Experts of a small language model: width 192, 32 experts in each of 13 layers.
Below are experts of layer 10 (counted from 0) of a mixture-of-experts language model. Rows are named router (the router's row for the expert), gate (a neuron's input weights, with its number), up (a neuron's input weights, with its number), down (a neuron's output weights, with its number) and show model dimensions 0-191. Each number is 500 + 40 x the weight over its row's rms, rounded and kept within 0 to 999. Numbers have three digits each.
Before each expert's rows: a language model's description of what the expert responds to. This comes from a sample of Wikipedia text that the model never trained on.

# expert 22
What it handles: Table pipes, capitalized word starts. Pipe separators in tables and first pieces of words or names such as Gi, Di, H, Const, Pe-te, Than-ks.
router:499531496428489454549487470542596440455421523455499485514546471453509519535467490489481481482454507467453518500524551481481437509510427590506566501540472530500530509463419449516459436459553514521501484437569461478532450505527495447501477552503504519507448510402559515422495472439486472553528518538502471527429407489565502498506495519482543521489516521560511521522512535484511506487437454517522403538502524429481538520524519469503462562545559566497531559540486493393477517463481556550526500461482436509569503533493489463538570543518500427516535480465499501475497476462523388449
gate1:512460464563556506526557512481467485471489511524524515471568504477463491492422566501535471530491472480532559486524514517431512403548511531557482534468480472572540527497522450480507538508431510488449526526510479492458527415522530542431573481536503567449539492554524538478493496508498485497553450556527540476531504435481490506494493523426515438514564550506589516460499524529553431576514494467568573451502483641554542559537480507535425501501494538527589518476470511477524475380459537457526532490525456520460491542474501514476490561532528508489452447436466461543507552501488472514
up1:469490460484487563613512440479543490405485515528451525441483478462519481461585464458465461522564455440573532545530551544541511538542469449482494483495458528456500501508500481533528474523460485509550424535487494522576484496554462528487568432487515480504567523521469515480450477473522475423504571469508525511476483475554515529509517484506437497528505514538453502472463485513454512446514473506512518569463530468466450472531503481496520615519451525518369459510486569492416528555586470554503462462468505513463494553499451480484500481462578490510535583446501546524511461502490593549
down1:534494456487479450420500465468520562518469547486506441520528487457570421500447539460535465471575533465540536469560447513471427471532514537484527506586553483465444540464537496580423519561535521548480536522523566457541509460568509513469540458439449480513490496472483432521432525467499503621513521496499489461487502454521455422469510550553450550515551504487463505477532516551471493478564557499510459532538556487525604496507491443550491442564547491489462491481524481454551499587519489477464511567466501510504520536545514507559489444478565454509497459525524466484519591470470497491
gate2:480509586478475446459509514493555421509501535519529458576535519512523501453552454530519505463511463480491473507464521512477479581457501508478454461462432573483464479540507514491547592595461493485486492563454524542519540508605487565498465538474517489478527472498481457505520477460469546515511577534522511504510499557450471460450482493486505520537466466503443527486565538513452488460507567473474444497468527495548439461453480526491583490436535409529490506479481480459416496462464467512496451492471426397535530502509504592594445454520388494486514473495459456478501529515452423518
up2:448541509551430466470437490590555490464461508503486541485534527483511502510494417535427474499479488461504500404524554537472548466463519531486484596405454515428525469520466548466427488530499505523500477471487480496539467479544488528452443507484506508446535517498411543493473477478547498548465506486471493493452497518518461487446429548490478495474562470503522443519489520508570531523569584533485493465456483540539451491549594505564487469507464482401450489535503527530481527442510549492484474478506500524457570544465490482550465514425538543453548442434495493500380527513584456494
down2:447443510528503485559516516506474554487402538467473477441535472478517516512440467549454593410458460526474507525499547494429518526525439528540545578548473503532475504477440489526569505550481491527526506508540469444522446489587462450450463518550490487489498588480457523444572545437488503462483516530465537534466484529456497570504445459620529560472514515484501440540469464479515496461504524440520571506471451486491431512534516452497512452543568509510469576497525535435579529488499551410525529538446487511515555540447511496496491474533500495517517460478508521521601465489485493446
gate3:571573483571575395470507504523525489478501477456513456526492463476546539464480489476439550471522470543475541487445480430434541545539547501443551487462511516501525534510519545485449541494507489491529470428575512507463531469513439433502522537478479550498469422493574513464543423476518500471493483536564553584510476453453533545506400507524432569546450505436529569507465488511466517537484515452558560556523505470533485460600514522523508485439480534508441528484476499456527492496517524516489540532590455525572516470470450530499488492478482487485528435433562470530555510507530436460
up3:475549476506414586518458497471496478485528519552491521537509562548410490525483440547523479473498446477493494537524489518569544426451502489472424518505507441421477462520445433478571541470542513552453525518505493528538507611548550508476462490505524476537519525537513515481518570512488513507573437519473543503473515607520445433425510505431489466479524509554542442486545531529532529497496459510479541440449485570509438535449542468483494468505500450461508471524527416535479486498368549512490445482442482511481493561556536462570477510487536513488519573532536502506502507526443531529
down3:488507507476524466551499512468536537495494577477460492442463504481514514564518532503519484477508468527548557489501529517580472521535477462510521452510469420510523474522542514502548460543569459479569498496486452531494563557464452566490462550471454457537527529504549475484544547553458546538488491504452508501471545438475494530534438524579448483498520517543544487512521502449547514476507459599493486434560501467470450580467366478547564476445525462554568446506524478452493447453437518554427492484528463469457471512500450597568529551524490489512494450506516561461558544518460588468
gate4:458480492497433514542449540439491431404481601560462472450476485543525457493445470518450472492528506441449539561514546463511536489481483503615542430564457519508471526484523555549547487497479494481473486485449506605545495478472484547426472526503448491475509483526521531498470504455475503524541547488492429476499533551583527502523539423525476506461554531527532423462564522483487570488495461576511570565515507507535523522482491386508606466520536545461503422489518571503503550513469486484459531422494449517445520518514501499483494489500514470519530457494483505456546550493513553538
up4:451492510511555526518521437549542486430501455463506519458490461500516553510602482544583540513469464537555517510529532561440475500492522468497503506375506479508473514465499526478511484493520403540486450576468456467459499536527522475507516435482461412525543480502485552507510523527587520543477531469504535481492455469500473534465469523443474441489568537517439489567491480495536512497471430462543571425439540544548396536407518518481470478504485524608461500454520501536411488468522470539551543511507549441525549533502482540459509516491489465536514537457486564494427496493526442510
down4:548487503535445507471499531480466485503542454503510508488496432482496535528468482518496505474531590447554481523451531490465434534455484481505449571525415541538504518524499581498475566432514412505476459385513602429539470508451485509539569497514533546526482525513509525491433499463592523466516456483554469456447519511476519510518500465540454500567479505557422486465550527503457493524519472487466488479481471458448547442511583548489532461507523470580452473461523475441627519518484469515486482491459444487555513490510557503529583525527507455479475490504571443438445530489500433481
gate5:494559479466498479515482454493500467534483532479494503504485502508457539554508535542509539427598436451438524493522508511503453528479548488519444506452469538534547510464526529497477493450508560509526546501501531501466456476563498453506567435478544545585511530514525559456454435540566495505407486464549487467507488416458479407499518551539501477465481509481517581603491442523563520514409527437434480467515482517495535535499479465514403524508505490484491453472454477479481403455553477506471464508517529450503477516543522522508521504517545375405543527473476507482522498410565492458
up5:548529540511487541581491537473521500454518516526480468472495457469544496507455506506467405602411467517528506484404488491504557523552497539475528500484491411484517534540523515524440536576487528529531503449538479537518538523454436511498457555543517524477451456522512407513489589505512515503571511522431499471543494499521505539525484445452517507450503492494491491460478471429573452585546527621484503546556514481515467526529499447529531542475523443450494514568532481467531520561470478547520499510462520484516494472434440461427512540459470499498448520456520557543500524534529362503
down5:520541499520498528508440547482565476463447567453428451527453462483477566496557485450515431486429469544458498490519552554537523468495501429489464509530459500589504505493521454471547516524514451501500520487480476487505573522542474448542505456486522472469544562498536455508540445514491499549505440516529529416516542443532527580476441508429543485496530516501502450585470457485489488556449484487552434448455550481464474541468503427523465501591472584474517513457452480543497532498501446480484549491469445457578510595461504461528591552481501599541482522519534522543564486471516485472